Weights of a small mixture-of-experts language model, trained from scratch on English Wikipedia: vocabulary 31460, a shared expert of 256 neurons.
Below are experts of layer 5 (counted from 0) of a mixture-of-experts language model. Rows are named router (the router's row for the expert), up (a neuron's input weights, with its number) and show model dimensions 0-223. Each number is 200 + 40 x the weight over its row's rms, rounded and kept within 0 to 999.
After each expert's rows: "gets" lists some tokens that make up at least twice as much of what it gets as of all text; "comes after" lists some tokens at least twice as common just before its tokens as in all text. This comes from a sample of Wikipedia text that the model never trained on. Tokens count by the router's weight.

# expert 168
router,177,191,191,243,202,136,262,184,225,140,206,198,131,180,199,141,160,256,205,224,242,167,223,273,210,119,287,140,109,247,213,213,237,166,238,208,158,202,143,193,228,216,182,170,170,257,217,206,205,168,249,203,161,164,241,243,209,227,225,145,136,219,202,185,231,161,170,236,151,164,135,169,234,160,210,237,154,200,222,205,227,209,149,156,181,174,136,239,253,259,199,233,176,247,162,199,264,269,179,170,176,152,199,198,178,226,217,236,182,230,250,170,212,211,201,224,191,276,261,120,220,240,275,211,259,167,195,183,119,122,212,175,247,236,238,239,238,202,147,172,135,120,176,138,250,218,214,159,197,224,164,208,167,173,160,170,172,167,231,227,257,215,169,232,146,236,238,94,222,246,176,226,139,241,249,256,237,225,200,170,202,158,218,293,186,187,210,183,134,205,200,230,201,227,187,189,262,269,240,244,257,178,187,159,163,188,183,189,259,206,254,174,189,141,160,236,176,120,271,245,236,177,223,236
up0,221,202,167,113,212,163,297,185,200,200,217,148,182,122,171,258,253,161,165,199,170,254,232,187,119,212,188,181,166,166,194,151,195,233,296,226,169,154,183,223,122,145,217,188,150,249,290,228,217,226,213,198,164,196,305,165,231,277,230,171,208,263,124,232,279,250,252,160,181,228,171,197,210,200,157,236,221,162,242,226,250,228,187,195,258,144,263,134,211,266,236,180,217,226,166,224,206,188,221,169,154,202,198,210,228,160,177,227,219,241,192,198,202,192,224,170,220,194,221,241,214,243,191,218,225,264,293,197,246,166,156,221,219,221,213,201,237,219,197,206,135,214,245,222,204,202,175,211,225,195,269,237,234,248,126,215,159,180,207,236,245,198,105,235,226,166,288,211,223,144,199,172,305,193,215,193,192,241,189,79,209,176,214,197,148,248,252,199,197,210,178,257,140,203,171,210,247,242,132,206,207,180,160,141,194,249,200,178,228,233,235,204,175,187,201,239,227,102,262,232,273,181,211,200
up1,130,211,202,176,219,188,171,180,227,140,175,206,215,225,218,203,193,214,155,206,167,164,178,222,219,229,204,238,169,210,162,175,222,235,177,235,159,168,161,173,189,212,185,143,199,237,278,146,240,213,218,225,283,221,243,189,121,236,177,218,195,276,223,196,126,219,159,216,215,177,218,151,215,220,231,183,248,161,247,201,165,183,176,219,219,116,255,250,181,300,156,203,200,189,182,230,161,211,137,195,180,143,226,209,247,220,212,193,135,276,239,179,222,155,278,138,173,256,177,196,189,205,291,201,93,153,238,164,216,301,271,178,252,186,193,209,196,220,210,133,230,170,188,149,215,173,220,225,239,182,191,202,152,177,197,202,117,211,229,170,195,218,199,188,261,222,211,216,198,128,185,220,158,218,307,206,287,169,168,161,201,197,257,232,221,282,241,228,177,216,215,179,170,205,236,127,264,238,182,208,271,293,143,136,96,180,257,225,246,214,282,150,244,195,207,206,205,215,242,171,254,235,168,141
gets: " the", " |", " was", " served", " an", " a"
comes after: " he", " was", " of", " He", " in", " to"

# expert 23
router,190,193,188,235,226,162,248,181,245,149,255,220,162,182,202,121,202,250,171,269,228,146,226,266,175,134,249,200,131,256,220,178,189,145,204,261,147,199,150,197,229,169,196,172,150,170,187,158,163,197,247,168,205,188,234,177,173,269,242,190,98,240,179,183,192,192,185,231,181,170,141,151,245,157,208,255,135,179,267,191,211,209,183,173,149,199,177,219,253,219,199,227,233,268,139,215,201,252,145,234,157,145,232,186,205,208,196,267,217,240,247,171,194,195,174,218,172,246,244,130,199,225,271,145,236,169,244,186,156,147,209,168,224,207,179,243,299,201,155,192,95,123,207,151,271,230,242,174,210,225,180,231,136,182,210,215,230,132,207,206,221,213,154,263,143,225,266,127,240,221,206,215,139,187,225,238,263,210,204,191,203,156,195,266,170,188,201,170,158,206,245,222,171,191,200,208,260,250,229,212,222,178,203,107,149,224,124,250,239,177,267,165,262,219,183,207,261,125,211,255,241,189,192,269
up5,91,174,222,287,179,168,173,191,228,258,166,193,161,163,219,276,219,227,163,222,287,238,281,206,220,214,229,206,151,243,145,198,152,207,119,217,187,199,164,187,242,218,198,156,194,206,154,167,146,291,228,184,190,198,166,248,164,211,153,261,175,205,253,232,162,95,113,191,268,219,251,117,209,180,222,212,170,224,112,237,238,212,222,250,174,137,208,185,204,182,306,174,235,210,213,196,197,239,151,236,200,186,275,204,180,181,272,245,175,249,170,253,219,178,198,197,184,190,260,245,189,206,195,211,224,123,149,157,204,228,202,133,213,192,220,188,276,187,165,197,205,195,231,141,219,170,144,236,243,268,164,184,192,161,180,264,238,176,187,270,171,228,203,187,216,199,197,277,230,198,180,148,264,244,188,238,204,164,184,176,169,182,201,216,203,216,192,168,241,205,225,183,171,229,116,222,192,225,182,168,205,143,194,251,218,177,174,262,127,286,249,212,272,183,200,236,116,209,264,181,250,234,206,255
up6,145,191,233,255,161,207,245,174,318,237,168,230,175,165,150,197,227,145,237,235,178,214,231,237,178,177,83,236,243,197,254,243,175,198,241,180,164,115,171,217,166,170,221,234,216,145,217,206,222,172,217,204,235,172,207,238,270,252,152,91,223,215,235,254,235,211,199,224,248,243,155,201,231,145,174,201,177,126,193,269,177,231,157,118,204,258,211,207,199,206,204,174,137,225,188,248,179,230,208,217,207,171,149,237,216,179,218,177,211,198,243,148,215,134,238,198,193,193,198,167,163,197,216,210,191,178,137,143,197,110,185,164,247,254,137,199,169,166,122,208,124,91,198,209,183,183,124,161,245,188,237,135,208,186,231,232,287,209,154,207,196,238,143,211,167,192,257,216,141,204,165,202,239,218,182,160,181,105,224,162,210,193,266,215,228,211,227,205,199,208,206,201,181,207,187,208,225,147,228,261,200,230,268,281,267,248,183,241,199,167,215,124,263,179,135,198,214,134,172,239,145,261,186,218
gets: " ", " $", " £", "″W", " −", "$"
comes after: " |", ";", " /", ":", "|", "born"

# expert 103
router,215,224,238,190,198,158,178,183,216,193,175,211,143,157,252,137,89,184,207,206,234,188,234,211,243,176,226,149,119,261,200,227,281,175,208,228,166,171,159,218,167,181,231,113,161,222,253,234,189,165,215,243,199,175,224,241,205,237,205,158,230,225,185,221,165,195,175,205,181,174,206,222,223,205,165,236,82,150,152,275,209,166,175,78,166,163,146,207,227,281,260,167,252,209,195,223,208,230,111,195,240,208,198,213,190,194,217,190,186,273,271,147,180,185,222,204,208,234,257,220,204,200,220,271,202,134,193,168,194,134,227,206,206,211,186,229,262,197,168,122,103,129,236,101,223,270,214,169,176,233,157,236,232,240,173,154,269,176,266,184,214,223,172,212,177,236,191,162,157,214,237,184,164,203,224,250,206,188,288,234,191,200,245,248,179,182,180,223,145,190,197,200,180,195,235,164,270,193,176,189,197,266,227,209,201,178,170,164,311,179,253,160,209,102,202,252,200,130,199,240,207,269,187,234
up0,276,255,190,204,198,192,169,180,186,187,214,158,209,238,232,175,168,213,145,165,164,179,228,169,241,189,266,219,182,195,262,188,242,199,227,183,207,258,238,213,207,212,222,218,175,238,264,174,229,293,229,196,88,269,215,221,241,152,144,258,142,249,186,155,294,233,170,194,159,221,259,180,137,237,188,262,191,236,185,222,222,216,250,223,249,176,173,181,222,223,183,244,230,211,259,195,180,198,218,195,206,188,163,178,190,204,205,159,191,199,202,248,218,250,155,264,172,171,203,224,296,257,203,181,259,187,160,203,170,172,183,223,195,206,204,194,254,197,127,187,139,165,153,161,291,210,226,191,213,176,254,278,183,170,148,333,150,214,224,220,177,158,184,215,185,227,187,200,145,196,190,164,181,241,233,145,259,229,189,171,192,210,260,253,184,174,247,178,231,161,209,206,111,147,152,159,211,119,153,183,163,194,234,283,168,252,266,235,226,320,176,205,162,120,258,196,130,165,185,191,239,191,267,164
up1,252,202,305,264,222,168,243,174,125,242,200,289,241,212,175,203,248,201,213,249,179,251,216,176,191,147,175,201,246,239,133,204,150,230,199,234,216,222,139,245,232,230,181,224,212,223,275,209,131,165,226,221,122,250,140,160,190,215,180,227,162,202,204,254,241,242,237,221,216,184,184,227,229,177,227,160,246,138,244,233,205,207,189,233,121,224,183,196,220,252,198,241,285,123,187,180,246,194,212,163,212,195,142,173,271,219,228,152,273,185,179,258,189,210,190,220,246,175,235,156,167,246,202,216,173,141,229,219,209,184,199,201,183,260,234,240,251,238,138,193,189,185,167,212,201,255,161,206,136,193,203,272,200,185,225,217,130,210,207,169,239,250,264,238,159,159,208,184,172,224,170,247,247,169,217,234,165,197,198,160,180,142,165,182,247,167,200,184,207,87,212,220,123,178,326,132,270,238,208,218,299,188,141,211,207,152,292,187,270,125,199,184,205,169,200,235,203,190,155,216,176,227,210,136
gets: " as", " was", " is", " a", " the", " became"
comes after: " as", " was", " is", " he", " He", " served"

# expert 187
router,171,244,193,226,222,186,237,182,280,140,196,207,169,204,176,96,179,241,215,234,213,120,270,243,211,181,257,153,126,255,258,249,197,168,203,204,162,206,146,207,220,200,182,182,101,231,248,168,273,160,252,204,168,178,273,217,153,187,203,211,117,224,190,195,236,243,215,182,178,154,124,206,233,176,191,251,168,208,224,249,253,225,151,93,233,190,186,245,277,210,229,232,211,250,155,205,213,243,174,186,199,114,201,189,168,225,173,231,206,278,156,208,231,188,209,193,200,197,272,200,192,197,262,208,186,204,263,226,147,148,156,164,228,245,191,228,249,257,99,209,130,145,139,185,318,226,225,194,187,241,213,171,182,200,201,203,235,183,216,247,189,239,190,279,210,226,254,119,195,183,206,186,197,203,221,197,192,174,226,212,170,184,204,336,199,238,174,167,98,205,197,206,208,197,168,149,219,280,221,134,238,205,217,204,176,201,208,209,202,193,216,174,234,178,200,237,168,126,233,225,256,231,240,244
up0,278,236,211,260,227,228,136,226,80,170,273,247,204,170,259,167,170,207,271,194,207,198,170,181,243,154,201,219,160,274,214,174,157,236,201,139,180,129,204,173,207,186,213,150,182,210,207,196,217,182,205,209,217,221,252,230,130,143,205,170,224,268,209,176,132,235,255,211,264,201,131,212,199,217,197,156,191,212,207,123,183,240,305,152,176,223,163,271,191,233,183,236,214,169,181,236,214,197,256,283,270,146,217,213,206,239,166,296,220,205,220,200,233,252,213,261,161,253,169,191,225,181,178,147,240,248,163,194,167,113,234,206,192,154,163,193,163,242,110,207,197,117,212,208,239,272,264,151,184,218,140,195,220,224,162,178,198,200,189,219,269,196,180,208,193,162,171,303,224,191,189,242,207,156,230,168,208,255,225,179,196,205,163,143,238,172,232,178,203,254,190,159,254,193,170,232,201,228,225,154,125,168,111,228,193,228,226,167,188,173,233,114,161,241,188,146,210,250,165,220,181,168,127,206
up1,167,188,141,220,195,214,196,174,340,194,229,212,200,183,139,178,217,257,265,207,141,200,168,259,135,193,200,154,194,272,227,181,205,220,247,212,185,159,210,241,186,242,204,165,229,181,200,106,234,187,193,226,190,132,147,231,171,163,178,177,149,167,217,153,190,198,170,165,171,232,147,225,252,180,171,237,194,167,218,258,123,246,175,154,208,154,201,169,234,60,135,169,210,149,198,235,215,282,203,205,218,180,169,219,189,180,157,210,187,265,189,187,306,271,136,181,229,134,221,193,254,181,137,190,170,217,256,174,227,203,166,158,177,186,162,289,284,167,206,206,252,164,193,247,240,222,197,143,200,205,205,164,260,283,171,184,258,143,220,193,236,173,206,221,259,190,233,225,221,167,236,169,200,233,224,206,205,138,164,294,164,253,209,211,175,246,125,215,237,203,202,174,225,168,204,194,240,189,202,262,201,111,252,191,155,185,110,212,141,171,182,165,217,198,229,252,229,166,189,139,224,231,235,223
gets: " ", " This", " However", " this", " —", " -"
comes after: " |", ";", ":", " in", "|", " on"

# expert 245
router,204,255,221,266,185,194,279,148,172,195,236,125,158,216,93,182,132,212,205,181,188,208,205,227,145,203,194,183,154,270,223,204,259,129,223,274,93,165,171,172,244,189,204,123,189,255,184,190,227,181,217,190,229,193,209,184,201,247,300,234,151,241,184,184,205,240,226,195,206,227,109,191,228,168,226,200,141,246,246,180,237,197,191,184,191,177,263,243,215,240,147,319,192,168,185,218,208,170,180,227,236,210,181,222,248,176,252,230,162,218,179,203,204,279,173,239,231,196,186,225,142,242,269,257,163,164,166,139,149,200,222,169,244,213,190,180,218,194,126,104,141,158,212,236,200,277,222,195,240,193,159,155,219,156,231,217,201,196,226,236,217,219,170,233,130,240,282,141,217,184,190,216,231,222,269,272,199,229,216,207,201,84,192,213,111,182,149,181,196,272,191,202,113,183,237,182,205,207,212,233,264,228,151,179,166,212,226,223,212,207,292,169,202,193,161,208,223,227,172,185,221,187,219,253
up0,201,202,232,181,188,220,201,191,248,128,241,197,199,211,181,120,229,170,230,167,165,176,213,193,194,225,242,249,167,201,191,260,298,204,201,237,128,263,171,217,254,175,245,151,213,226,171,238,183,181,237,196,218,209,178,141,184,238,220,210,215,250,148,276,173,186,192,183,217,264,248,210,175,248,202,198,212,181,183,194,216,156,193,181,200,229,252,232,189,159,235,205,232,246,171,171,211,197,190,178,189,222,185,255,366,134,176,192,176,178,273,238,146,264,206,259,337,169,194,158,192,231,210,201,193,164,200,224,172,176,168,202,232,138,141,116,143,215,199,164,164,155,198,197,228,206,207,163,208,210,72,168,191,163,217,207,158,246,289,164,206,178,228,219,153,166,224,158,198,233,143,212,208,136,216,198,184,171,242,141,178,163,165,243,133,277,107,233,179,256,204,312,191,206,203,172,172,253,226,293,127,144,202,211,179,229,179,182,234,219,299,188,188,196,194,213,203,217,194,208,228,233,215,151
up1,245,197,166,245,189,198,276,158,241,217,170,147,158,254,174,155,202,269,189,142,263,176,212,145,201,172,145,163,211,176,190,235,132,223,204,186,156,212,191,160,167,145,146,241,184,172,200,196,174,219,226,196,200,189,280,187,172,212,281,275,94,221,273,219,209,256,201,200,197,221,184,243,252,247,174,154,154,173,203,156,178,180,222,220,185,273,210,142,199,215,130,190,132,169,177,235,188,194,225,202,239,254,140,261,229,117,208,226,178,156,298,251,219,278,218,289,183,229,230,203,91,174,221,233,184,186,225,149,203,190,239,188,196,151,182,251,167,237,208,191,206,207,192,139,202,234,151,207,203,203,204,174,231,221,193,203,200,241,240,271,229,171,127,224,211,241,205,219,204,195,253,262,200,207,193,223,174,125,208,118,233,153,231,161,115,165,244,187,233,263,197,211,183,250,195,218,235,238,175,195,219,137,268,201,150,171,237,129,277,281,195,232,165,169,204,234,197,155,195,226,229,110,248,264
gets: " War", " World", " war", " military", " Civil", " Army"
comes after: " the", " of", " World", " War", " a", " during"

# expert 255
router,194,158,235,215,187,145,230,193,185,198,215,194,200,206,157,160,176,172,156,177,153,165,254,183,222,176,254,261,169,281,291,200,199,197,251,201,119,195,142,174,201,183,179,238,193,155,173,191,207,190,199,161,208,188,211,191,196,233,244,160,144,234,184,190,177,222,210,248,294,200,160,141,253,191,165,193,155,233,212,221,196,146,222,119,206,127,216,207,235,204,202,178,152,265,144,165,204,285,218,205,215,157,251,277,242,181,171,290,211,204,233,170,239,221,158,177,185,235,256,143,242,192,136,218,233,202,210,106,211,120,224,212,201,211,245,193,224,206,155,215,90,111,191,171,242,272,188,213,180,219,170,161,252,206,201,257,151,170,289,216,265,199,137,172,209,262,268,200,218,218,170,240,145,172,204,243,159,185,279,165,173,199,247,243,200,169,200,128,198,202,152,169,224,175,197,204,259,190,182,155,284,170,142,124,214,223,156,194,217,179,287,187,220,215,190,219,295,186,238,218,274,184,277,195
up0,183,171,192,247,172,142,182,230,268,193,214,132,151,167,153,278,140,179,176,159,259,226,160,196,216,175,176,156,242,187,194,190,252,241,168,254,247,162,141,208,237,182,196,115,254,237,206,254,111,223,230,146,296,184,180,269,206,192,178,189,143,217,191,168,204,228,201,141,156,208,140,208,186,226,143,166,184,267,214,138,154,134,238,225,200,222,208,205,77,262,200,236,202,193,230,171,263,202,169,182,247,172,147,200,286,155,156,170,114,208,217,318,168,150,182,232,200,168,221,272,174,240,227,210,186,221,176,200,196,231,219,238,179,151,239,207,215,198,256,195,271,232,268,208,235,182,114,135,217,219,176,275,177,208,198,178,164,228,210,152,270,148,145,251,174,172,218,206,193,171,243,282,258,184,255,186,198,184,244,204,173,188,216,227,205,212,242,136,211,144,178,125,166,236,190,176,166,218,211,186,167,223,201,174,160,144,186,226,216,220,161,235,253,196,187,197,236,170,278,184,166,171,253,220
up1,220,180,164,264,259,234,189,138,179,153,154,122,218,135,181,245,243,228,211,146,157,200,240,218,279,156,224,195,219,234,220,163,165,251,164,223,117,271,245,168,195,229,212,197,134,163,182,279,141,244,175,201,159,189,214,212,199,221,231,224,145,174,205,232,157,212,217,191,284,175,199,108,197,195,156,176,135,244,226,221,188,180,254,256,158,219,193,274,222,166,176,238,231,160,215,127,102,183,220,253,238,247,199,248,198,114,196,231,241,197,163,118,118,213,247,191,72,250,186,177,173,242,148,184,222,220,285,236,221,197,151,253,183,188,194,190,217,262,218,195,183,149,242,258,230,255,182,171,208,189,200,220,249,165,168,141,172,192,189,192,246,220,239,236,189,270,169,213,270,161,217,225,249,164,209,209,213,199,210,151,178,311,230,201,198,241,251,201,231,171,209,164,265,182,168,188,179,192,128,219,201,196,148,142,261,180,219,137,209,175,207,150,210,261,191,208,212,162,176,228,251,196,227,206
gets: "%", " population", " were", " age", " households", ")"
comes after: "%", ".", "0", " were", " households", " population"

# expert 70
router,202,222,201,277,205,182,170,141,261,187,227,194,202,171,164,103,205,238,188,233,227,191,204,209,181,186,278,163,140,258,229,225,201,147,311,186,186,162,76,129,245,193,154,221,136,202,178,226,212,257,235,150,194,199,190,168,177,251,279,161,171,274,212,239,216,236,263,230,235,170,207,194,224,213,184,169,220,226,221,266,191,203,209,184,194,225,161,122,219,206,195,195,203,284,177,204,147,191,177,278,168,192,197,168,181,241,206,217,216,249,200,190,195,193,173,244,209,201,189,198,182,211,222,161,253,177,192,159,185,219,228,191,207,160,170,208,202,205,143,206,82,158,249,87,259,200,169,182,198,217,203,144,191,194,234,204,264,150,241,208,254,221,173,310,194,233,260,176,194,220,233,181,211,147,247,328,167,188,224,212,187,124,188,232,144,211,207,151,118,151,211,196,205,233,211,195,190,259,193,207,235,213,204,163,141,223,244,264,259,175,207,163,246,200,206,248,273,156,198,266,256,203,205,291
up0,196,267,233,180,237,255,143,125,120,189,175,178,172,180,232,233,223,265,129,173,224,249,206,219,207,150,212,192,205,203,149,208,236,181,159,143,170,215,125,119,213,207,160,277,192,164,202,299,183,201,238,238,204,195,208,143,192,182,231,230,193,199,272,174,193,300,180,255,199,236,231,267,190,225,217,128,282,161,157,176,251,250,248,247,98,212,183,173,200,196,272,272,197,221,142,166,180,190,141,255,193,182,187,145,206,154,172,287,152,254,221,200,268,225,216,192,220,193,201,275,104,199,303,294,195,165,176,191,240,195,226,194,171,150,196,223,191,172,188,173,215,234,174,219,207,170,224,183,168,127,210,210,164,255,186,207,224,188,205,197,193,133,139,194,217,253,259,205,120,160,208,232,156,204,256,224,150,223,203,225,216,198,149,190,215,255,174,131,229,210,227,225,209,173,315,162,193,151,231,209,204,147,228,183,242,181,197,190,239,224,209,194,162,202,145,140,173,147,214,238,208,199,202,171
up1,237,254,253,135,235,181,163,181,224,154,260,121,131,146,239,152,196,230,196,222,250,200,156,194,233,153,268,181,150,212,233,284,288,147,191,213,170,157,140,171,201,198,136,219,196,217,157,209,188,221,205,192,202,188,187,185,240,165,151,156,202,155,245,181,259,216,224,261,187,210,247,216,244,195,172,195,187,199,196,160,264,161,190,230,190,186,193,193,134,182,183,204,175,279,130,187,143,182,285,203,134,112,128,159,204,128,231,190,174,145,152,211,282,257,146,189,218,238,164,259,144,174,155,207,210,197,211,181,245,197,277,272,240,121,213,184,180,173,160,151,199,240,237,218,212,217,165,154,197,223,201,181,138,245,174,235,176,228,172,154,219,182,218,221,226,203,194,184,94,250,102,177,215,173,285,207,179,225,175,235,233,199,255,186,244,186,151,173,203,226,266,264,167,250,229,144,200,249,217,231,237,141,208,209,110,220,203,211,183,228,202,217,156,185,191,194,158,295,174,174,196,131,184,237
gets: " ", " $", " £", " €", "~"
comes after: " in", ":", ",", " the", " In", "In"

# expert 82
router,143,227,219,231,181,198,218,164,207,231,254,207,173,201,185,202,185,280,204,254,179,165,258,200,205,110,255,178,126,307,184,169,269,202,222,245,220,160,156,222,236,210,224,204,142,181,228,213,170,270,174,186,262,220,198,182,191,289,219,231,143,208,211,196,215,202,211,199,195,162,170,182,234,212,229,207,122,209,184,184,245,155,202,137,148,219,99,194,261,242,175,278,249,217,215,237,226,183,213,275,188,169,239,174,220,215,170,260,197,178,239,188,223,207,212,245,121,229,222,106,167,196,221,164,215,164,186,174,137,203,221,112,223,253,258,169,220,175,153,116,108,146,268,193,216,279,225,123,182,258,183,221,175,125,124,200,174,185,212,241,211,227,204,220,180,223,225,155,241,172,231,220,215,144,195,266,223,184,244,229,242,190,208,224,181,206,196,229,150,219,176,180,183,156,140,210,241,253,123,173,256,192,171,106,155,201,172,196,284,167,256,159,251,143,223,220,254,151,185,213,245,184,183,235
up0,155,188,196,181,238,221,145,207,231,255,179,221,183,224,149,157,173,201,73,185,196,211,207,157,252,234,143,206,273,189,193,174,190,204,240,215,162,196,218,242,216,222,168,229,255,253,166,219,230,211,247,151,156,192,231,215,177,200,189,197,159,161,208,156,194,150,188,215,184,220,188,221,211,214,182,149,202,226,224,252,185,187,161,193,127,209,178,158,284,142,166,192,272,174,241,193,149,159,239,228,246,305,222,186,247,161,185,130,208,124,215,121,127,188,228,207,142,190,197,248,302,214,226,136,195,196,271,207,185,202,195,93,207,193,157,292,223,144,214,169,183,202,260,215,257,223,223,263,195,207,299,262,184,161,220,208,160,245,157,265,228,199,192,233,281,232,217,171,232,141,208,184,203,198,194,154,231,170,229,225,237,146,225,209,152,222,124,271,226,249,224,217,176,217,187,219,135,178,249,258,222,215,191,168,206,271,228,179,241,224,295,266,243,237,240,206,215,155,201,237,95,193,213,172
up1,191,227,223,189,189,178,212,216,178,134,245,166,197,173,182,179,173,131,239,148,131,203,143,250,210,249,191,208,150,251,195,206,262,194,206,262,221,110,131,192,201,219,268,197,156,152,252,171,253,200,204,244,246,256,160,202,209,179,193,248,249,158,172,295,222,167,213,195,227,223,160,212,246,148,203,236,204,178,233,222,172,201,211,177,273,231,190,245,160,232,164,256,221,195,238,159,188,211,199,258,158,158,205,184,145,127,174,228,243,193,225,236,170,114,304,241,293,219,189,123,177,161,218,204,199,169,176,158,202,260,193,198,187,221,279,166,209,248,168,222,235,142,184,161,260,207,161,195,204,208,196,162,102,187,92,290,195,222,191,190,238,249,200,231,163,258,225,222,228,260,192,238,229,105,169,205,183,178,230,233,196,224,197,179,150,155,205,234,173,192,144,158,196,225,191,256,243,157,193,159,247,202,150,144,156,191,165,241,172,187,230,171,206,239,264,152,87,192,218,113,156,237,219,235
gets: " American", " British", " States", " French", " Chinese", " German"
comes after: " the", " =\n\n", " United", ".S", " of", " a"

# expert 102
router,159,244,196,226,257,207,219,184,219,169,216,173,193,252,205,114,196,207,210,262,190,169,230,279,185,160,248,95,165,278,243,252,214,137,244,202,169,225,115,151,242,218,216,189,137,168,286,208,218,204,216,188,189,151,239,190,227,229,231,199,58,234,183,219,241,202,207,224,190,140,173,203,242,154,183,209,211,248,288,230,296,216,194,159,200,175,169,218,226,234,193,284,190,219,184,217,245,231,179,239,168,179,262,245,238,252,215,246,225,278,182,227,212,192,184,191,207,175,284,198,211,200,223,214,243,228,302,212,174,182,173,188,226,230,228,183,205,256,135,210,147,157,244,205,295,194,213,164,188,200,204,201,215,199,204,222,201,177,242,231,239,220,212,295,182,265,281,96,206,240,162,195,210,188,236,182,239,203,203,184,197,151,166,291,222,215,173,184,105,185,223,201,224,204,183,154,186,249,177,152,256,223,219,134,176,213,224,227,202,193,232,158,236,160,181,263,275,119,247,221,216,173,193,241
up0,198,179,172,180,256,194,168,255,202,187,229,182,203,201,206,181,189,201,172,222,109,215,192,238,191,193,140,140,252,298,230,189,220,245,213,164,225,211,238,203,221,238,212,245,158,145,160,172,319,74,200,302,178,210,252,207,151,274,291,196,130,196,186,212,182,201,190,163,261,167,208,227,163,196,219,238,147,163,189,190,196,254,174,253,228,190,159,196,168,237,227,171,200,205,239,239,121,233,241,187,251,144,140,161,199,172,167,175,187,178,174,240,211,158,187,174,160,168,139,232,158,89,266,172,235,182,169,214,188,228,204,238,180,156,182,200,181,234,156,194,219,141,160,141,175,208,256,205,244,156,152,234,132,263,219,229,171,196,178,253,232,192,247,192,219,230,198,193,167,269,270,172,210,161,276,154,246,162,179,229,248,240,220,187,230,183,213,220,177,229,131,166,216,225,193,231,207,241,181,220,261,89,172,223,229,278,176,160,190,262,221,127,222,231,198,289,188,159,188,205,224,220,188,126
up1,224,154,199,200,165,256,186,183,188,196,113,209,245,239,190,145,236,238,186,264,167,199,214,183,175,264,216,177,186,178,219,272,214,221,193,192,165,223,201,159,141,177,240,148,227,236,212,152,223,177,155,183,180,187,220,172,191,215,210,210,132,157,208,195,186,214,177,240,282,207,148,276,199,186,250,251,156,215,179,233,178,181,96,275,224,268,185,206,196,193,193,193,172,197,259,210,145,219,197,253,260,194,180,281,81,215,200,249,194,143,212,155,215,222,219,169,178,255,251,270,199,206,199,196,192,303,170,218,240,207,145,140,157,238,163,135,193,270,200,248,167,113,179,230,273,213,250,207,247,210,221,178,130,222,230,219,187,252,131,190,184,217,237,203,227,232,265,181,190,192,260,232,167,266,216,242,174,210,254,210,254,152,214,169,214,221,234,130,201,234,209,166,176,180,180,254,220,232,215,190,213,202,104,197,234,172,183,174,189,214,143,241,250,193,288,188,205,83,179,266,105,207,223,278
gets: " ", " $", " Star", " £", " ₹", " batt"
comes after: " |", ":", ";", " –", ");", " W"

# expert 157
router,189,157,222,185,227,217,176,178,210,152,203,183,214,223,177,164,197,246,218,210,214,167,196,189,205,197,229,230,142,261,188,216,190,181,207,194,152,204,132,223,249,165,216,203,196,257,245,208,242,166,226,171,203,127,235,192,224,201,278,167,147,250,226,178,238,197,134,259,211,210,129,133,238,162,201,206,182,237,199,155,244,158,147,243,189,189,147,157,256,301,164,224,224,296,155,242,158,262,162,200,229,151,193,225,230,191,162,248,188,177,191,139,169,178,183,225,190,229,321,159,228,230,244,206,192,175,185,124,176,210,176,167,279,191,215,183,204,256,220,137,128,151,130,216,305,216,199,255,155,228,185,220,226,156,175,131,210,117,223,249,242,220,141,203,191,316,226,145,215,185,178,193,246,218,252,260,239,184,200,226,174,201,169,297,105,256,167,182,177,196,138,229,207,204,171,137,208,220,192,226,250,198,213,153,138,184,218,217,178,161,242,154,287,195,233,254,212,141,189,272,220,172,235,200
up0,162,261,204,212,214,156,237,168,208,218,183,200,270,164,172,170,234,164,273,167,201,218,151,205,170,269,170,192,168,194,174,199,221,173,165,245,195,242,156,248,201,198,184,192,155,240,252,198,216,206,258,101,117,168,239,128,352,182,169,192,224,271,165,214,196,176,242,241,239,175,189,217,200,234,246,193,176,210,142,146,121,219,240,222,187,202,139,216,162,223,180,263,218,219,168,221,158,179,179,220,272,241,91,190,253,195,213,169,132,212,223,238,255,241,233,223,162,159,209,236,227,281,189,197,257,189,184,197,235,191,260,176,140,210,157,181,135,238,243,236,192,226,173,173,151,198,251,208,190,206,205,135,189,155,193,122,182,130,210,194,157,253,234,175,231,239,273,231,261,205,259,234,211,137,176,187,211,177,146,177,186,226,217,268,77,224,231,200,185,122,201,187,236,224,171,174,207,231,223,221,208,156,259,171,196,167,206,163,266,223,244,113,213,236,191,193,160,136,227,157,270,223,208,205
up1,108,279,207,182,242,195,221,203,122,145,249,169,167,234,151,190,230,190,218,135,264,168,194,132,102,172,174,230,151,190,126,219,144,260,202,189,155,181,159,196,203,178,173,199,172,217,219,234,235,201,180,201,187,188,248,184,200,188,224,296,195,205,193,184,167,291,162,162,190,258,244,189,221,263,213,205,128,188,237,227,113,195,210,195,207,179,182,214,127,219,169,234,208,108,249,241,165,214,164,210,211,247,88,169,217,230,235,183,178,175,248,195,209,172,135,220,167,201,167,257,156,249,189,218,215,135,220,220,178,229,221,253,181,202,129,233,160,159,208,154,150,217,180,246,196,173,202,130,171,176,169,184,168,216,214,171,305,189,185,183,228,169,170,229,151,258,190,186,232,180,169,203,228,135,247,174,139,201,229,190,264,239,204,203,180,203,232,195,200,202,297,143,186,200,231,168,232,240,188,194,224,173,245,208,139,173,189,257,238,259,168,142,282,201,232,282,235,225,128,232,138,268,283,244
gets: "20", "19", "18", "17", "16", "15"
comes after: " ", " (", "–", "===", "/", " =\n\n"